Below are experts of layer 3 (counted from 0) of a mixture-of-experts language model. Rows are named router (the router's row for the expert), up (a neuron's input weights, with its number) and show model dimensions 128-255. Each number is 128 + 24 x the weight over its row's rms, rounded and kept within 0 to 255. Numbers have three digits each.
Before each expert's rows: a language model's description of what the expert responds to; "gets" lists some tokens that make up at least twice as much of what it gets as of all text. This comes from a sample of Wikipedia text that the model never trained on. Tokens count by the router's weight.

# expert 16
Description: Line breaks after titles. Line breaks after article titles and short descriptions, plus quantity nouns such as million, Squadron, rate, length, mph.
gets: "\n", " million", ")", "%", "000", " RAF"
router:115098101109132136109135130149113116160095139192160119099139128148179163119129099126146159106137102090083123083125121111180124117137142130174079107086129080102137138171111159132147128167108107103128099132168136114142108099131114131098157162113126133111123081112140142145108161107127124160102104106111181160143089106086097158121124154136132138148090111136074173154129091117156129132142
up0:154128113136160121151113171121146167097133135145125122114127095149172109144157107134131085176079143148111117112096137160132119119132105140114110132161130157124121147121093103118136164156104102133101159124146146121116107137127158137143105156141132104155111161149127189144174083115166126187111158119118102169093141154169130149133108105127131131116090154162127109122153121133120120116123
up1:133126124182147132109128120106109147147109132102150075121136145093122103104178116099136100107165160165136139193114163182097153137185133130112115163123109136096158113137136150117112132142153147108140133139137100100109132132170163123125103094177124137136145109102120105114143141174161106081129101115129139105170093159109129162136131128109116163136102128122119158079149127113148128108085
up2:092115106126155100123083124144147188162067105164107139139087095173106153161112127090147162126157148137140166139092149121161109159121115164097122112108130134127144143124152129091094154097164093160137116173107147157134149178095178146171145121096113132114110114097135111150129137136113149117196165159097159105177130123145100151159107148174125138113117117120130159173157125087153121162121
up3:124104114110116111170148083105137127172112179174117154133121128102111150119143081156126134135079108137111114164141117140135141150093128141130141159155149144108148079161135101138132129175180133124153112159139122111152116105104115196096091128127141116144092129126124133159123092108165100104115114152137093140163147174137177103151082132148144106153124107161102098137161110090135146097132
up4:111176109147108143120157162143112177136093150081155152152148074096107162087085094100124162112169130147122101096088158113154180107201112124102099152142134180136137126158127113130127128081135128102133152164094137098086140166146156118079106123144145108134137132099133145149117165102154135157103097146137138127125148114102102127107136141169108099129145152149103132102130108143148155119118
up5:184135156092102141120149125145122157161103112132096146132152160096144125110157099125097122165134114126105139121150156123133103126174163099119121112078098162163174123140098128106112147137081148130146112131143153129090125168146131148124134147127169104155142121095142146135105123152141134123107150112081117123128163152174112180142098141070160132117117102130144175157135147129179115114134
up6:104162112160131089162114117132127143120119121099090112148114097115128095158141149101095114168146137139120121161120138098125131108095137104104153084123138100173124098114132145107138099113106121109166117127117160127154067141144139139137125079142133107104106138104132114119130110139083097152102125092109110132138125172123105146084180106109135138129077151145132161112118164189145169131104
up7:115156102148090127131108123149105149155125165119136114158173093135150120142093145123136155112096139065084124154106092121134114097138139081127105124161142143113078118138107106145112152135155103097166109130160145133182120097144122134132071129129116128111135154163098105134139132113138112151156159155124132154144133105167108122125106165168107145170127167165168130091121144166126125137139
up8:139096124110143157152114171101122177140132141118112100129088129110138153160131124138102135133097152122140146109168163091113109100130158124130125147151142118147170123126130141143123122139124113184141112177128103167114093126100134087101138161163140112106104126106086121123174097188156101177178145154137097148121116146158110150143130121147125149096093132170148153128126145098102176110164
up9:121159127121122106121153156133138125105093126131154128126143144114160152124087096151099142146096119138142141105121144135149114119105112148089118130110118114143131117101178116134103147159141123150102100124138106120133126110133121116158106121129120133117135125115106095097100111128105111131144089140110147146113127119103124162121174115109151097101127139142101153138133100127102167140103
up10:091172127158099174170138184132154138127160112108076090125143123132118129113150165151112109129094115168146139146153142135127163131166118148129095097133115108111109144136136121122162157109107127097103166090168174154108117132119113102123167115137170116149113076107110163107139131124088106150157154098158086127120151080138140121107155116136076123103108121151116134165116144112134133091141
up11:077122123102150105116141121142128121124065160112157090146157135116088112096199107094127146136120137170153119102089134147105134152131114113098099146159153120135103143149137124136127137117110123113130158085130119166098105120130123153136137119137113136123153080138153121104102154154126145109097117132105149139074159092116082133137144078134170120115156187141092083127086115157134131154115
up12:140109123168111137137134139100154145137093141149079170126172123129102093135151152093132126137085155154146139145145126177139118066125150105175099141093126173148115147138153125124121129149171132100119141137113097150110130180103148094130145156141140133121149145107123168127112140083108131161101111135133109149145154173133103122091145132148142141136081134151082111095100139147126139147072
up13:152130098155150122124134155084116081164149151131079158132108148153151123130157135147133123125157128111147176138107112126165109105150155135176126164127121099115147114126113166124129132150144140135148100132143124090113137138102141106125110099148141134159163088114108084149156150140143100089126132130104111126125127142112102145139153147129119138107156154141132123069163129095143156164142
up14:156085163135134130114138104160131110091137114103115117090114124115154119090087145146106121142175116142139109093141131149154157151158106093105146136096154098137156125160129103140130150154137175127158103101109130098117156110145130092183127103126108112137167102185159139100128141129166128118068156135163098139139149103148151121114113104112137119120160118120090114125127103165140129153186
up15:104141142148120161127107122157112126102117144149128128142090153119139135148124097125132152111123113127131130117097126089134162117110171152108101073145090135156145127139132156140097165104113104108095087155102148115138130165105138144103120121125140161151123169154124128116127104137100132107112080156131114094133120134101137156119110146143152115116107124113159136151143136094084136131169
up16:130088165152125161121171119128173144116149108194128076105081117134135117148151121139113101100102112108138143138113146159161106141124111132104112101130146095163119138108092078141102167118123124129116093094111104120105098134124137117089161148176104108148115115132125147090123107144121109168066129124084122134141110121099125110126128127157113085116132146168121093149169130159108139097134
up17:114154160149125137153073143134139118121108147123105154143133126135115106127084122159121163124143136175096125136113141166141153130162109130149117118129134143165112167171108129122126091148090109129128093108113105134152121156147136082122135130104168149095127072105095129138146118150127093150147112156104125116076115142125123111154162104118096141153142117095145133137082113106115134114152
up18:130157136175168080151160109117147128118114141172119110175086116149139113118101119114124170165099102126110128135111154094158151130128096092159109095147186104131158153140118154186115113115119162129125144098133120145111109089115127164153173116136126115113140077135049109141152154123144123151076124156122104151114104162137166151101118126142118132115120143089132140142153155135159116076149
up19:153125107157175131083130076106137106136149108107141144125142143124119144097118153145134083118118170159157092122129124103131099095108122137115116151134166123118090130123126110151138107130136142172171112121116109126113097103121120125142121162156165134157166163186100146145142128117121169101106140112077128166137098116126127148137123118101121120097164131062126092124132122114133154163081
up20:162121122120131103112121116105122152150192145107143112113137073160109123161154128162127125127120166135153136171174149117144148148113126155129150167133106130134129146163152105160124136127142119131108106146143102107114132068133114145160105113142096099141114145167097114170142113086166157106136109093118125131159158108122097186103133121115171104116126098095128079157096119158157143152111
up21:126095126114168177132136149153084190123133147079138114153119149146106103149130122131129099139115161075135128115094140125149122160119087112145104116115082156133135114139131067151146103152143096098104127140145149109111142157144144130130108115156140156130122152116097094144155125127127118154103104141078147122135138164144124117145120112178116091153154059117104129130100132115130115155113
up22:105102124125113119122126102145147158118125144115111125127105114142154111138106182122129097144100133126093144162138144145156150099154107107124123081140150099116141083148146130101080120123134101102091150124152111146134099161129145072094119101070095165104112098093151141097177138135081107143163084113138145096114100102081160150139141103144132154097137159142187136131112167166147132138127
up23:092115088132092140142117158122094157155110117150146139114105154146164108097167084123114146170124099130116149148101153148143124126118142180147134139120095103103131168082084177088119139083139153143097147121142138128118095127145117114139105143129164099137114097113144169123103073133165146131128151103134171105144124160109145129156111102110152144118137080131106125124121117097156134113140
up24:133164142125119133147131187144149140157089150122137120103121130146137107114070176139114162079113131085105163113087129077138137119148140099177148159099120153139084154127113120096125143110174164104141147104103170100146156145145124108172122107155100132114161172129126149123156140171167148159085059150103126145132095104130168131117169132132118120111161113153147112127130116124120151146123
up25:117092135122102125133124120123147100123131142143105124148174118099156114174142101127130144125154139116105114134121142139120115138149116150114151136155099118129110180121084184129164145128154127129121154134169091114094161189132105092092173126129140096080101111136099132105083098154087116130112173095130138105148107153107083093123087123122097125115121067111122118110160140110147105127104
up26:115168098151110165129177135123167132159152153136112134150134094139169102125158133078134149151128128106122136124155094121136113062160092163104129164119154099178115153108131110119114140100130107140122141115107165106099075139129131158108110146118157100083134105095103146119085124150113106148128110124124140093085163154151134150102176126161089142095109121132083156126116123114153103128112
up27:113129138120126121173079121150182130131124167116157153170100125111116130112123103113088106139109153116110129110177114106105125112124100131163101107131142139092168118134103072144138093111110108135126122091182159133120142088173145123157119124110097128122090142146115093117111086104145119154084131103110143150144100151110094170134117098178104109119130141132146157113112169151162118116165
up28:117144122100102121126085105120166184111117141128140109085131114134121122116091117132145079107168175125097112154119116114151118085132142132114111081127160132153091118114145125128109154119140146089102112123140098148131128129169147174163110141104120100156132109084107148114123134130117142120126115132133152122133141179167154082145158127127109160104133154163127100127103107109144119165094
up29:096100149211096098089151107183142127170141168119117121158167117126115164127124140140134096139175138154111131182084175133142125146140157126141101104119124158111140114091158171126149144159137126118137148138105141139136165130108142134133081169109143138118121144108172126130123166153149161104077091093127123128120120100171134116094157144114102121123114087157139112120146120159132112103115
up30:126096146147114148110155160161124116128121090120141141152131137106134121116148094125107141104140098130157096108110123129118133132157152133101109123108168122124122122137080132090144119133101110133106128114157140124100098145130109118123145124117130115127161143087131129126134109152158128192122123086130153064134142143109127168149154094113093174140152108135112128138159095142139115156114
up31:148099086200084116147123152172132120143105170145120121096103185128149096150093111137162181183108149078150151095138102104123100118141161101137101158151157138148150133068106095134095109129154116108102129136163121118147162098146131131123158096139134133132137142122136095152115093120185120124144094114122165112160115107105124115094129150124083138128124097153131156133105116117152143124140
up32:160145100113097081179131140130104079142141165139131080141161116131108097099127086109103153146121163109123135118140128137125120114155104118142131117154152130099106122115143123151156102119140116155131162120100088105090134130115141134134110094124122148117152134131164112118113147104139131103142119113121137126085119110163133142109109113143137155129144185117132145153087149146083126147104
up33:123104133097113136141190117093123119137131119116100184124177081125138103116133154114120137144123118105141139148106158098131143135145092163153140124144176141126096161142161148132162153133135132132154123075114148107095089116090099132153122130116110165083157132096117111137143120166097112143082147144137154136104094097107097163111146170146104109113135149135133103121121112110157165158139
up34:107144104113081084113102110115106114131124127144109106151158157090097153143111160106116141110163106130129156135133098176144137108130087124155138129164106141103147142149157158108075127141152129106131144116119118093164121119150151124152092186151167187142129107132140137097146142116116169114133142111143133102103142091077135131110102104139096101108141112141103148100087142122161134146102
up35:107138075102113124151113159101182109118155171081103111083112132101156116122131129137085143114128173084084109123122134121134150156135122125107132148132168132114141109167103179116149160162121111136169113097173144108148082144112142103119139108093118124107116134142136084126155126124161123109156171112139141093106124083090074157131127170127103169086152088146129155123130109117144133119090
up36:127086124081159079121130132152143119127128168111151142129085115099130140115124090080158106126128109079129142120156141144150126164156095156113127166124141149095173106178099100140100109144108111160108089113102139154128117087160128135117146162149115144120132156100100109127160130165163104161146115111100154109107127105089146131136117179143136117149119073133133113123140143096123133137114
up37:151110181134122099114110165121117177156124118109098153102109122067141134144145169158103138114148121109135103130163107126101120119113125125096142123127098109153163104088150158135143081137165146111166104112100084102097118166147124119121137142077140113092124090097122148105132150149111117116135135120148132125137127076147118124134108090136101167141069097174142144122158151103142172147160
up38:140104140164151126093157108159144112093122137144123137120107134111132131154144122150112129114164100123106174172102147146113121115150092112137183071111121132141105139119101065106143151140126091081153094141140126110159108135146113072084132125138154125125119116092113151149094110174133096109101147143141079148127128120144139162144152153172093105109145114122113117094081143144118142097163
up39:127154170100097103102156079129144160155137101078153105137139127090114115155142131111112116097126149149179144104079132116130136175110151113152101157163140114090155152137135101065156146116126145141084101134138116139112122142135161116165109136124134176091141140146136137120108111152133104165127102165152132122115123140123121113156133131148122147089173148101087102140152093091146146107106
up40:168098134167141110104075124137099175159120142142119132124103115131120102147173105106135153112100183130106107140112124144117094108111092124128112130121131156174166153125099111155124141168074132121118142135159142116165105128123103138138143150161140141117157162098128154105160137097119102156065100115084135130105150098124129160146103139152088076114076104105103124116090146161156106116178
up41:122098157154128165124111158096104125130092103108089127148130178083102133132090124083120114158172147119100111112131115102117169133138143146117110124143158108110119155109070126109097164107169127094083115114136136095099149087128170114155146147134125175099090185095094142142150151111150129151101130146106157098119163142175138131116147089121177165141144143133107172125112151080126118108121
up42:151149138088113174106159128128110132115147113163144172152110103109127181136099130130118141139127145112100174136112093143162131148072164113106115114126155117111132162148143121154097104127171123149155105123127133085120107140143115143145087106116150133157099163110066135121140109150130120138126170103126111134167103137128179154170117106126094111144114153157122135171158134159161124118125
up43:117185185165086114131085164150142139134088120132102175117138093171154166096080111144162136128140141174127130117145146118125161167135140094152133128139119127151154111125133096150089087091113119188185127141178133082154092118130159109143124129086134171159120160100123108141126156148167154125083103128169143113097123129107122103110128106114122145099166106098124170085121153107102111101121
up44:105115122137134080153165117079102098157133150106099136149154143148137146142107163090143135113103123126180142144112143106106107152132137162098124161117131133103127151113103160139141132103143147155116103138129131113117146144113150099140115144104108139113167156167181139116180130156149160102118148099180079110154089066122141102109132150094126135156107120115144117123136147151134129180087
up45:114101119129095163155106127162121111156112098160114120120092173123137104109119131167104094104084146129104124111128142151125117125117157065111093157144161133182124123157165152114169131129103130125122098110098133121132130122140090110103139147123163124079124152094104150136084161136068088122109148161146134111139144146089120105134118146116084103119126096111145152149111112160072119085133
up46:114118171128142098067141124121146135142152109156156087123152134147128096097114130100120127136101172171154091185098090103136112125140120127127167149153117116115130156141099141092167133105135161111123139156117123151104103151166129137134158110129107149100099135169145125157094163169119104161155096137129137132144137118167154106155146134121119187110128136097079097079101118137137128114111
up47:125182129110148158138111114110159114117120117130155106123123138135107110140123100128103160133152125124171142096103114158122119112150113118115125110143123142135109141122118135105134156097100110145157117082133169124071111133145130134167153160113097106150150098131152100106103140167106099126154090104154127113089107095125177111107155152120103125125115121145102122108119179170092141152090
up48:091167100128100144104157082177142131142134115055156172153184151143105153153130121144107113120153128136095145129113105099126108141092096129167117127143107148093127103103164092129112113116139127123075186066106131155125087101149134156096145133115162126160159162135143092163136129122155161097128137136141124130103129112139123124108182171130140124146124145124149139127142131122137121087117
up49:099127102154158159158099150119092148160112104144135160100173146102145124153169129164152168095144150079147106091121130103111076184109178140141073146137145171130121161127107155119096148152178142143148089103166126136146119136175127156113124133111107172180149108089100130113133136159102121133115124163123120099084111157108154143136186172113149128134137124135133154169130113096124132123086
up50:080163151123112128097147168124083120135137111137122077124141102129111143121137118117116103104104109135151144094175099159130130132121143136092101126109148151124160124116147100131141099153128137123077097128147138120110162146110090140111121129140125133123129140185113166144086122083120149133131126132138126140144123131109117092167170089177133087121104132129107149182134121118110101135164
up51:100109149153180100094144143129109135148176127126141154124149096111164115083103146152109120160144127115138104121098131083113116132122127134119136131127135094137056105099149151153095141097162156128118124116134118086142149087120106090146084138144121093086094111117116143135137109114199140134090159126096169105127160097110130099125093122152087109138144183147126140124118088127155142146131
up52:158135119101128125100131140122153153133134162152148093113158132122119092113102143127123100124168121101162109085115145117137101146141098150122126090161158089111179097148121103109120131176176116131105108158094150164082140106097092143119099119100126093176123096128141136115090143091097138119125141118085114155132106148159139139109136158088150092154086124152131090146145120128079132105154
up53:108144131140131148150060144107111126142128138129156118133107153115078092125146117155121131106102104101117111105138126140109152113127089072128145098135093124153132153159132079107124133147150147082154116172144176100139136168140099122161148140110127092118146139116105133120134111155093076098141086159152114138125114131112096095102132159154143165156126173163145146116174148139150124133115
up54:114129091142167142124139153121146129094102135123112109114132097160107156180126139106072066100116120126101096114078112140113085169144124109125160134132111135108127112147152117104091102134101170111105084151130132111153144088091094120084145182142171127136098135155129114123101126100122138144137117204123124113113174130141156091164120125168163165090100093132143123102166175146079126139175
up55:153082111130136118110136146133140160150127122117099141161095146119086157115128147166137089088101105129115108176139084143156172115170111099158151124142133104113126154120107121134107153140091120110122128107107106119151154139150122148159156150118157129129123110109151095165159167180123131106133136152130077119107141137086110129142114120109130123109128108138133156108151106143112144157115
up56:147165123145113126117118122099143167163092158143130152115103115130134165101116158109110083134086114090138114104146111110103127132126155124129101125102109124138138098110152140132120137103138096144125136128106117140146108110144084113166120167140153161179099137115166096168127139119144097122178125126097111108096176132137175125122139134113124156101140142104137108137146129161123109160157
up57:082133137130120101128153119163149124084110133130116161161107154106127086136096118118106168162100149115133148058149114131137154142126126161119121131150145123116119141120119066159131114095102103134080176119147120110134132134112124147118115096127109167130119166134123127102123148149084153100121154093108101120085113156088151119151120120142151142181127151134129160125168161173125115104087
up58:148100129086096122091135107110182121124131122128125066115143155157113114149127130126099141136173100154127137165144142170144066128114094130149158130156128089155117099116157106160142165129142161159117135157148129122149118153108150152131135125146130141185111122150160138115146100155110159170100131099108094096107135135113166141140152116137122113095134137155117112123124105148091141143109
up59:147120149115111103139120176115110126114089145121132155070106098116124173115116119099107118125103157126103128108154123151124137166173149166115088162140137157089134125177133104123148112124138128148091106091121144080144105123103156146135066139163126110113161146167127122123117117122176106130104145134159117156104134173115118149157100123162124157119129147062091108135117132125129124155132
up60:158133159125103121106123120138081098075113097069110088133153134144143110160116098167125158115171126162123102130116152100136148144128167136098097106124144126130149116134093165167073118089167168113129116099135126136111117110095161144134145110127143155120119159160128141149128140153171111147116131113151136159114158108128111115141086144080156141146139148141123104113132121117122147099096
up61:141155139142126131132153166114112112148121104137100094086101140100144098155119121115095136105135135125126159130116119139136131067126082142138147131153146149112099126118145088122126135133127123133120115124130130130167113148107156092112183113104136114092131104178104126149133116098071132102117164142172121105117091081136110132148097120127154113136095093108181142125149095095109110101161
up62:136103135108125114158133115130083150135088128135132093160092093117130136129147125085111119115105121093108170097121103101128137154129119082125134131149077093109174127105131123129155155108108139167156151173098092123130161130138123106129089141117105123097153102132090139112127121132071149121151170159167094164138114144161124110145137137126125121137133124115160139096119098081141113123171
up63:132110104141116105160092117140136136115138103127133106145137167130143101085127164142171141110121118129115124085127104115157132107129145146150155126111143166136161092125119102098129142088108120153139114133149113148076158121130147179109169120137164136148111103130132100106120157141136153147106134177159124121103136162139140132147147158135116136091110161109150151140113117112108133115124
up64:142195158113140130088144156090097134132140134128128084113100174111125063101112167105115110121078100125119137100120055169157091146153123126128160141115146123141133087129142132166124115111111079101123109110175122110112090140118106120120123091118118124139100105158107135108131120107094110125101127087123119151127143146132107144157162122134123135125099170168105073119113097096126136149126
up65:118165143130138128152114100106155119112148078099116107121154110113163117112109099122082151105119147134149135153093113165106124113118108152145128109151132140095147119141124152111104110116111110112123095119134139157101164079136119116116142108112129174160151141079132156102111174091128104131106121092160144103148138165153152139103142144158154130120117104105152171098097130163115122124094
up66:182118131108155104155138132134136080076120145131102100103128100095131119136119132112106116120108105122143126122183138133145106141143095164144187126130110152150153131142111133138128131104102156155098105143129175130097150117104087122129167150132146108088131082149159118150127117100095145085133147132159116117106190088132123108149163109163152185085127141118149130127165171104167168085162
up67:149120094135111115127144153133166094133127146131113144118158134119123136108105175135098133081160099180093106162174120157107126156116101158184136140160147113138104146170167108127106120127167093137118155109161132148125111117140121107099115120110131145129129112111152155144155157158110170130116107104121136090082149138143130131076163126157145118136145130102123086113129107110161127146144
up68:118126127134113076079120136149135152117134171131137142135124103148099109111069111107141158106186166139146145121144135117138140122121059133161160103120154089118122155103143139115117155143108106139136101101127117088156146095140148143159192131118132116102149115161155105150086134094116131115086175106114117154103136137138168135173146114096082125124127098091118156126097107150104147126092
up69:109178161129124086166194175139147167129129157101154084180140115150181106102148167137111178103118120154096135114117138118165128113150123119122129176165092119122070121103149126147110106108119123149120114082109118130148131176171202089138127133117112134115121142198139162112137138118142090144142126084144128143131136136157148103126156101154129122128108120136124111134114162171170129133117
up70:142085110171170155089126152127169175106120127110157145108133139152127117099138121099109105127102121099074140190151111146128156146157099079158160124141080128162085116132078093130094164147149150100106135116141105075128148136114079149160131161130128128120112137131146077119127095153129166114099131192143143083136147137116088133100127152179143129121094130154116091102172123121118165129134
up71:135091135094156141156109150144120119153115134103100121153141113073170107144131133143101130121111131119102121112133140167122136119107164125105081121137139135149163104150134084134130148115100138126114134127120156104132122107134150110141090104165105141121161095140127143146128095176138136124115116124086118135152115133114131156121107109098145134121100127173110106072133173122190149155095
up72:090171081095097122118117130119103097119087117109165114145110149147119136099128140139067097134075156151149136103125147100124114139097153166112127123159130142110123104132115137109137116152149162115126114105083072121087116097108121124073153090134137139119134120137112135157104169149104091141204140092160108158127178154122098135158111099137143167138079129131142103078150107139137160163137
up73:125089177139140153144111094137109124160106143149125128138180127139104142100121122115107141139121142120102180126112116159132083132142124101155166101137132116124096151130095111131182102116099118096117115099124128107101101136123128164133140129151119107140151143121099086149148126107126098149134105155146078141133138144165139094103116097122150073130103153131142122148119116101130084124154
up74:093157094138126133081123122155097120108120118132136089139150096144109090123132098154139133143097098128168130154094139130156126117103113132134117089120142116104083114107128103140121163130136159100130133110143135135149077086112080134108113126118102177112121093110146139119141167098121125094098097145114154107085093115114166145130134139178089131158106122129134106124129167161122154096120
up75:115093134191163098154131121103135108153105111140088107159128116172123096109142169092111143121145176134159113163088102125162127124123093165125147136138202110092104155184142110173149131118147158146164165107104163170119074123092115104132142157159094130086168101109108143142164171146171156122148115183121151129143159116089127116141164137093140127136119111130161161150140090096141152118115
up76:121127139101099141164132158114140092183145150147122154146082165130168152095164094105130142098114122102099160118150125097141129127126114161147144147144156168168121104100112150160127123160122132142133124090146152158126156145094144102134106107158121157126129116130149149139159136100146130151103161121111119158188117177110128115128144147087156101138126122156125096150112135139155103129114
up77:155080142110110152120134130115141131163158150101136161109138152133156097118129169110165145150056157138109114143131127107108111132092132121114126130138119108106094131116153107162118147125118098134124135155141130144155129186105100122151098117141167156086093130094123150143110159126138121144131131135146123180163108095143177136126131155129127170117131106134159098140109077138165095107102
up78:128071143117134113078159130123111148125090117116111114132178146151107129155177139104102128146191107136143133151111148100129098081125140141154124131151046165136111141118101160128150160135113110157138148126148153147121151117105173108082111132089148130152157115151122096107099099159168165158113107158160119115127116145098126134106186120098124139124133139130140097099133103156122139135131
up79:140158184136123128098155076096144104124129129162110118129065106087100115144144115136116082153114094127147171151097149179153175139143075103132157109117164109140125128171156096110088127151107104133120140151120118159140118160133156113095113157089126120129096097165105091100106098114162121115144099131148140157137158122130109114135149168133137171128134184161144145129139138158136157096111
up80:161143125120181125142148161072109154133145103113131080121147112146101097123155150095124107123122125133133093162125117066121104117166168145064142130131137144112101090168118125108086136140173109139125186165142125155117111149135165143115137153166151097137171122104174127129125129116129127127148109122116111156153171107125133141139101126118160121121135105121090092085081153148108129138093
up81:151188134159148083143111120126152109106109148112101148150162129136156108146154082132117135156119100086124130111110163153145124135132114135144098130145167181138129120157136169080126127158155102120121105097123149128136106123148109116160152114108135126099121154106099144114098105145137139093144121139115166109148114170102125103087152110154140134113149088078139156170129089104168141119154
up82:155134127121153138106181120167170128132131116101119158127132115123136099087123085121108142105128153129151172117095148140101110152121150113100114171127163156129141145117095151102142124142157174133095153146135109140138175097103170129137111108123150130084160091110134163160115114117164148111142137128132129100106109108173119091174098111173154137139120141094145075154154160099145119136104
up83:108095153140190160093159105136123140097180094103106187142088131105120169131161104131145173101117117110128116129092134133176083159091143154132170076129109148105124153130130151150115131149118162153108092125170124143116158092129116125094123108134124128105102127114079118142107103118170143109132130156151134115147143176115140147132109157093095165138123164113132141144142144157091133099145
up84:079155156148142178120140148134105151120130131113139127171116121112132169182117139146111141142108129099125184135120095113122099167085174135075121166165112101166124124085176123112134119103124117163166139126142090089191088137101100159141145119148087144148138144128094160117095125158117093135123144110153121109076133138095142140157085112135136119124116130133097165135148107114119149155160
up85:113137135144151070149169129111118127143100151133090153106154120116159120078129092104121119160091150131104169114121117110164128147148094148146116160144093153164130137133134169084173104086099121114098102146138157137097125130136117103122149156104087109080110102141106194120141119138131098153157134128112159133145129129162099140127142116124143127166146100146076097106114098108180150127130
up86:131131152123127119158100074151081164106145139132107160104161147103177140128131102129147101125120105156137114121117122113161154147135159097135140134139059137151148139160098133099152153141148111113123144150098134096156084115132118123150073141094122136084137135117107124136121160121105098130131154095158114149125166122094129116114100132140146144165137143137094139132090108109093162166165
up87:122116122110140150155148101117150108144135112179075119123137160115104144098168106134117159105120161167149117109113127122157156159139116126128124133084158128125121129103149153162121091147084091105134084156088155126147140133126129169139118122092088132130137115162104133167116116116088137108096099097162157142140157136103129144136125166146129147127136073085097132122142093120112156096141
up88:160129149158154128117147112150125135135163149092106135089168134142128140093141138112082163116150161094120110126110129127093109122081096128146113153135116147147143153157156136101164121153124121107109097071117120082162127166132094126115107135131163137077095129182157132089123140087137109091121112150136112103138150129141083127138139111101134141140115140115126124152157132140138076150092
up89:108146120125141166090132135125117118129160128132143089153107140167105125120143135127123145135078137128134147153108117132149144142113115141153162084110143128136099089124091138161130178110113157131152144135085167109145141171132137136157136139161139146117099111115110127154107090114143130140115128130116118104172120113161149114162122130123137173120116178156156120133143136095075144092176
up90:131139181095122141117135111095140118154146158112113105125106169151131110088125111119132129162134102133118111125079134115097152149117105122127145118111095119174175109082102129150115170128112169106092107106108175081091158115128125134159162112124148160159151133141125124106123126103077139102119132128084131145079160161135127119122101134115157156114108114156173130121102127120119132123131
up91:111166113162206178115147114136168138113152090150109123126127089107100139136099123143118125100121116118089129156122070156155162095069148152141159115133093076106126190115133110143119116127169159154125136112114161140133127088129171099146158120145116138120124155160117109126137089139126094129117136102122086145095103147142146133150122152104073127132107153138106142106096148146082138106113
up92:133091149172128119141112132154126142126123070115149130155157139137177143158125142091104115114141169127149141114116098109103106101097137101070142137157121121123162119108170081099144085123082090164110095112110166111170130119113160129156141103093131137137140109148111182126183197166134107128150119101122077139154157128137099111130139130131128153158083112132160148099155152079113143153160
up93:133152167114112100158170125104158119129097103146145166131132075146131134116102135090114143145142114145176127126158142111118115131155130144133129123080137139143116147093116088134142115121158182164143134131174095093136117131103122143144141088129140146098113140105100124142111100121111097149145102134134149138133114134134129128096141201113090167138116115151105109054116128144176118145112
up94:089115087097158098126145152094093151138111119127106134106096113112146154158133134120153164094100103123165112089109151112172135127092105107121081116136137154134099175114154111102124141109158137141130141097167137130150133122176133148076105149110160163064093156114115128155147124152179124168142136155100184130139100161137126126133109161153103160128119136171090157177127092103140114138158
up95:115141102141103157095086083142091175120079116159125155145179139129082134139105155168092144106144166105154138123141115106108152119150113097133118145107108108138168128151076188147144108126102097098138126133093121084139146183120114132111160117115143118102117100138134123143100151140111167116082139165114165107094155151147111097081102112131072139124096106101162131115104093089093112118139
up96:152105138136140103143129168169162111128094133157125100129149130125127153106126156123134079116129176099143128107173144094172091123149115147095157168125137154118153144127142096136114112127148169141158118122174121151126153104104114092116144098148154096167107099169126171110146131106156105153122144092113119118092149162141113106112146108129144132082150113136126101105142154162114109116149
up97:123133129176149126135144125154133138123108148114140110115115145116156103131110160135141138145156114164134147114123152166106101123130115138129143110120168125161110158128119113137125091113137156100094106101128118082148125111110104165117163151117147137135118108156149135142136076108105133141118072128126121141170125124134133087120128105130139131113119102151105122127143130163085167136118
up98:118096119111135114139119121127134122120130138137103116178137120125137128152137171166134134096150147117160149081120115139135070108127126116108110146141130131121108148088127127138157137104117176156112131109152135124105110125133186135116123131096132090105114126120135096107176094171085147112138153132134118129137091129151125137185103145111127123121109115108163165150097131132135149128149
up99:124100122107130150131123105098137143105108131163092128133121088108145121144104136133156133131101109110157091093108151132109130143103087152130095128139115102127111136121105101128099164116149130103104119155152131155138118114128166117131107146116149114066135117138168159181117116139107117141163117135089137155125157132133123087148168163143161121149110113150140128171119101114132128089138
up100:124126124117115161134120118097097130141111100122113136111139097091123089141145127116083123156121120164136142153122082145103115064099109088110135115139113149127125115167130094138098149161113121078105148125182172093130099175132145121122076178122130145107110112101164119102174102170113137169130154122140103146096089182146121111100145105163153141146062137138113106082084095109135132137162
up101:138136103118118098179120152097134136107146138155140177181114074104151129117127144160117149117157148098140176163122120113148091139152150133112092189124086159156110163115121154149107134121090110116145101135125138114125170108141149071191108143141123088106096125127153110101116119130164117113146138110139137111137078138141088120113146148146157126102105132098104115109170093104126098150134
up102:102099164171137145100164135114158153099153158167125151148121105133176129089103113143133121178103101090101095141179153103091171152206145112126134123137109127126163149095063117139109135131094108174122112109148103146097140149133145118106161117159112109122139071141108175104122128134171109120099107114120108173109128125092110134141100101075085097107111118112138088144092111142124107107121
up103:160137111129140110079080120129180154117169112084130117110092156130112101146161103142101085146125136099093123120153113136119154086147117131107164113128121145122183136130112093101177162135154166090157154148168114125115107169122103101141111154119137107122165108106128119088173141147124139129122124098094141153109153121102154101120125104129129154114156144146099105154097104148147142138076
up104:082137148134104110153120104150096133126139132128105130119158125139103113095106133150112102087115133137132143116122171128081140137139136140116087150153117114106147131138140137087123081172112134104115143112152136129131186128149132118107138163097131132099110154131140164068146152098088137153132099145166117167081119140116097143155166136175101155145085134136112073138157140121101097133122
up105:093169098125091123097178100138187115116114158153127159105123127145130097106140106143151147128131149108134135124146144154142159153146105131126145098095144114119084136150127162138133139153100126143096109140177146122083139107147147107098156135142120124078151099157082114113160117109176108159101143102141176141137175136131122096100151170090105145124149141105087124110136123112108128097082
up106:139130112159138116128091141102117098165158153140105099136152108164119143161145098108086141143136128139071096174135100142111117116182144169112114094135125184109089139102180143097123140088131091100146118110134090121161162182129091134137160113105103115155109115114111104084111169109115100131155157122094158145092112119123117094084156120152178129169163149093117135113147099086153113100086
up107:139198144099148114138102079131126103095098158107118120149149126124161109150135112116147123162116145097139118174162136116083160108128150108143161141149111151126155118132141168126130098109104118131148129155161099073136092123126111121113166072107126150127080143109079119136109154161154145138080092115129084115098144144173100122074130110132165115137147126117100143145103125131125119091112